Experts of a small language model.
Size: 8 layers, width 192, vocabulary 4498, 45.4M parameters.
Experts: 64 experts in each of 8 layers, 144 clamped SwiGLU neurons an expert, a sigmoid router.
Below are experts of layer 4 (counted from 0) of a mixture-of-experts language model. Rows are named router (the router's row for the expert) and show model dimensions 0-47. Each number is 128 + 32 x the weight over its row's rms, rounded and kept within 0 to 255.
After each expert's rows: "comes after" lists some tokens at least twice as common just before its tokens as in all text. This comes from a sample of Wikipedia text that the model never trained on. Tokens count by the router's weight.

# expert 41
router [174 115 112 124 144 148 165 124 132 136 112 127 108 128  94 107 115 125 121 108 182 124  97 158  97 107 108  64 157 213 142 139 127  87 111 145 147 108 134 161 149 150 105 161 118 170  81 119]
comes after: "2", " k", "0", "1", "5", "4"

# expert 6
router [148  94 151 112 127 133  98 113 105 116 125 122  88 178  87 145 125 105 100 119 174 193  79 172 110 139 140  90 152 137  72 113 148 123 139 117 152  74  63 104 120 125 151 144 111 145  61 127]
comes after: " (", "-", " \"", "/", " ", "–"

# expert 30
router [131 122  84 109 158  96  81 118  95 140 140 123 113 183 118 179 152  85 116 107 112 163  85 159  85 143 131  63 116 156  68 126 148  99 109 148 191 118 123 141 149 160  69 175  92 166  91  91]
comes after: " H", " T", "H", " h", " Th", "T"

# expert 28
router [155 116  78 183 101 136 155 147  74  98 135 147 115 168  90 141 116 117  94 125 178 146  60 163  91 115 112  98 151 166  59 137 117 110 131 160 177 137 175 113 127 134 116 114 151 185 115  92]
comes after: " b", " B", " m", " r", " s", " st"

# expert 13
router [103 123 168 153 123 156 167 161  91 149 131 102 137 121  73 130 126  83  81 106 126 123 110 144  70 122 129 126 162 217 108 168  71 103 125 115 143  54 138 110 186 152  85 125  55 154 164 168]
comes after: "0", "1", "2", "3", ")", "4"

# expert 8
router [160 145 141 114 114 116 165  98 116 155 127 105  89 144  64 126 138  82 102 102 169 130 103 114  53 121 155  95 194 174 149 133  61 124 125 131 140  98  71 121 156 157  93 166  94 170 139 133]
comes after: "1", ")", "0", "3", "2", "4"

# expert 20
router [161 125  42 110 104 102 115 165  90 141 133 131 116 153 130 124 120 111 134 100 146 146  18 142 134 140 187  98 115 141  68  79 124 109 137 135 122 102 131  92 182 196 167 161 126 168 132 124]
comes after: " the", " of", " |", ",", ":", "-"

# expert 63
router [142 106  37 139  92 111 147 134  42 168 166 104 109 171 117 151 156 102 151  65 140 142  44 124  76 134 105 102 159 196 130  63 142 101 132 138 172 117 145 143 128 104 113 152 112 117 120 138]
comes after: " C", " c", " w", " g", " W", " G"

# expert 2
router [113 133 134  91 126 117 171  72  70 137 126 117 114 136 130 115 146 105 132  85 208 152 124 147  54 124 171  96 183 166 106  74  72 133 102 118 100  72  85 137 183 175  93 175 110  88 161  88]
comes after: ")", "0", "%", " ", " —", "1"

# expert 34
router [152 136 105 141 106  95 126 116  99 178 148  93 136 158 130 127 118 107 137 132 143 156 103 110 110  76 161  90 118 187  70  84 121 137  58 119 143 114 149 140 142 153 112 156 143 134  44  89]
comes after: " F", " f", "f", "F", " v", "qu"

# expert 35
router [ 68 146 101 118 123 146 173 127  74 140 137 132  92 148  44 103 145  97 121 133 115 164  93 132 111 165 134  99 108 164  78  81 146  89  63 123 118  83 128 135 136 150 118  96 156  93 140 109]
comes after: " the", "==", " and", " of", " CO", " to"

# expert 62
router [ 27  95  92 146  44 142  83 145 141 160 119 101 128 192 104 101 172  71 127 105 147 151 100 175 118  68 113  68 121 172  81  95  90 106  85 122 152  59  74 125 199 164 123 161 122  86 132 122]
comes after: " ", " (", "–", " =\n\n", "===", "===="

# expert 38
router [128 144 120 143 101 154 158  88  72  79  87 115 120 194 138  87 110 150 115  72 124 127 120 173 115 100 112 100 167 131 148 143 131 150 141 144 145  34  68 136 136 114 138 149 147 142 134 141]
comes after: ".", ".\n\n", " on", " in", "In", "On"

# expert 57
router [111  85 143  78  84 185 126 100 107 102 192 148  64 157 102  88 164 136 126  80 146 203  88 138 107 116 194 106  97 210  45 108 115 109 106 126 157 133 131 122 122 189 176 139 139 129 152 127]
comes after: ".", ",", " where", " that", " when", "-"

# expert 23
router [135 119  90  81  79  80 105 124 109 103 161  89  73 249 116 110 102  80 130 112 155 204  66 149  96 118 122  97 124 156 120 113 134 124 109  65 144  69  98  94 120 132 120 185 119 153 122  89]
comes after: " to", " in", " was", " be", " an", " for"

# expert 9
router [138 120 104 105  50 143 162  83  79 164 150  68  94 114 128 144 154 115 107  90 188 162 105 123  86  62 126  71  95 174  81 129  94 149 123  83 156  82 132  86 149 168 115 131  84 179 131  96]
comes after: " I", "I", "E", "N", "U", "A"

# expert 42
router [148  95  66  85 141 147 161 114 101 118 143 131  99 184 119  95 183 129  61 123 138 219  80 180 122 146 154  73  92 148 103 114 142 136  97  74 130  96 118 100 143 159  76 144 102 163 129  83]
comes after: " O", " o", "O", " P", " U", "P"

# expert 60
router [154 115 106 139 141 175 133 116  99 141 146 124 127 152 138 133 140  86  92 109 179 135 101 134 150 147 113  51 154 209 103 137 108 104 122 113 167 112 129  87 144 175  88 134 118 133 150 114]
comes after: " N", " K", " M", " G", " W", "N"

# expert 15
router [140 146 112  64 132 125 171 113 108 147 110  91  62 223 121 123 133 151  93 110 184 161 111 130  86 100 123  88 194 157 116  78  80  78 117  85 108 100 142 185 103 182  60 201  86 129 140  94]
comes after: "R", "L", "P", " P", "D", " L"

# expert 54
router [ 85 140  66 162 140 189 128 100  89 149 135  74 138 184 109 161 122 109  86  73 181 186  74 196  97 100 157 109  76 188 105  86  89 100 107 117 143  91 132  97 108 166  82 199 110 107 108 101]
comes after: " St", " B", " st", "St", " P", " Sp"

# expert 48
router [ 80 127 162 136 144  84 141  72 118  96 105 128 147 123 139 111 120 141 177 127 152 174 131 132  77 171 150 126 144 171 103  90  81 146 125 100 138  94 132 168 120 148 112 102 124 121 106 131]
comes after: " |", ";", ":", "|", " /", " –"

# expert 4
router [148  97 136  80 110 157 180 124  94 117 132  95 165 137 116 118 119 100 100 104 185 143 109 106 121 105 120  83 131 150 116 150 114  84 130 148 126  96 111 174 144 199  95 113 111 134 136 123]
comes after: "-", " |", " U", " ·", "|", " were"

# expert 0
router [ 94 128  71 118  97 175 124 119 110 128 110 129 144 147 154 109  94  96 113 118 137 140 113 128 111 142  87  80 110 225  55  82 118 177  99 125 166 103  98  99 162 183  91 149 119  83 132 101]
comes after: ",", ":", " .", " a", "″W", "19"

# expert 21
router [ 75  99 100 114  95 121 129  69  90 136 111 135 143 153 133 111  97  83 125 119 127 184  82 125 101  73 147  73 149 134  61 111 112  91 114 104 122 127  94  86 151 109  98 107 130 170 108 130]
comes after: " re", " Re", " pre", " trans", " per", "re"

# expert 56
router [138 104 140  79 129  87 126 109 134 102  86  76 135 180 123 186  85 136 106  85 158 166  76 152 115 123 142  86 128 155 104  90 135 101 100  70 151 104 127 188 155 140  87 164  94 111 134  89]
comes after: " ", " |\n", "|---|---|---|---", " Notes", " %", " Pol"

# expert 33
router [ 95  80 146  82 104  93 140 141  72 146 133  77 110 136 157 134 116  93 142  96 169 140  78 121 111 125 127 109  74 150 127 142 104 169  67 134 165 124  62 151 130 189 109 147 109 157  90 124]
comes after: ",", "s", ")", "ing", "),", " life"

# expert 26
router [ 90 165 109 126 103 147  86 143 122 141 119  84  71 144 146 143 140 123 143  93 142 154 156 188 106 113 111 128 108 191 159 121 119 179 131 135 116 124 125 163 179 211 172 136  43 120 149 170]
comes after: " |", " the", " of", ":", "-", ","

# expert 3
router [145  80 127 116 103 197  97 122 126 126 137 104 152 158  90 145 130  92 107 121 128 127 132 146 134  94 161  70 165 139 125 137  96 141  84  96 152  76 111 177 146 165  67 129 164 131 112 119]
comes after: " |", ";", "|", " ±", "==", " Opp"

# expert 61
router [ 75 112 129 114 103 122 171  78 100 127 157 127 129 127  94  67 196 110 110 110 180 129 146 159 153 152 125 113 100 222 123 132  83 147 113 102 175 107 132 131 160 120  88 111 120 126 187 152]
comes after: ",", " in", " January", " July", " October", " May"

# expert 59
router [ 78 143  84 169 106 119 165  99 107 135 132  90 109 151 112 118 142  96 104 127 205 172 100 125 106  85 170 133 115 187 126 133 126 109  94 130 163 117 145 112 124 130  82 176  58 153 130 102]
comes after: "0", " No", "1", ".S", "2", "3"

# expert 39
router [130  87 102 134 136 159 105  90 100 102  86 122  68 181  99 110 117 105  77 138 159 142  98 143 125  96 121 175 181 131 134 103 102 107  54 130 135 107 151 159 144 162 120 185 164 160  63 152]
comes after: " the", " of", " a", " and", ":", " in"

# expert 27
router [137 148 116  48  67 167 189 109 109 103 128  85  65 113  97  96 172 109 138 127 163 186  92 137  97  77 127 104 145 149 125  98 106 110 100 116 183  71 146 105 148 197 157 119 135 112  92 164]
comes after: " is", " as", " with", " was", " in", " of"

# expert 53
router [145 162  85 117 115  88 126 126  62 174 138  71 130 145  96 152 100 112 100 133 138 219  91 147 100 114 164 104 157 164 136 112 142 124  91  89 177  98 102 110 175 133 124 165 124 162  95 100]
comes after: " E", " J", "E", " Mar", " Al", " e"

# expert 10
router [163 119  88 160  68 105 115 128  54 147 122 110 120 141 150 135 119  67 144 115 111 160  53 113  91 108 127  85 160 153  82 159  99 105 107 107 161 110 115 111 114 117 134 137 125 141  99 106]
comes after: " his", " the", "'s", " a", " her", " this"

# expert 55
router [127 100 130 138 153 197 161 116 124 144 166 153 129 162  87 167 132 116  98  82 177 154 120 131 130 107 132 104 108 159 118  94 123 153 142 130 140  95 153 147 205 216 100 165  88 109 120 149]
comes after: ".", "°", "′", "°N", "^{", " ("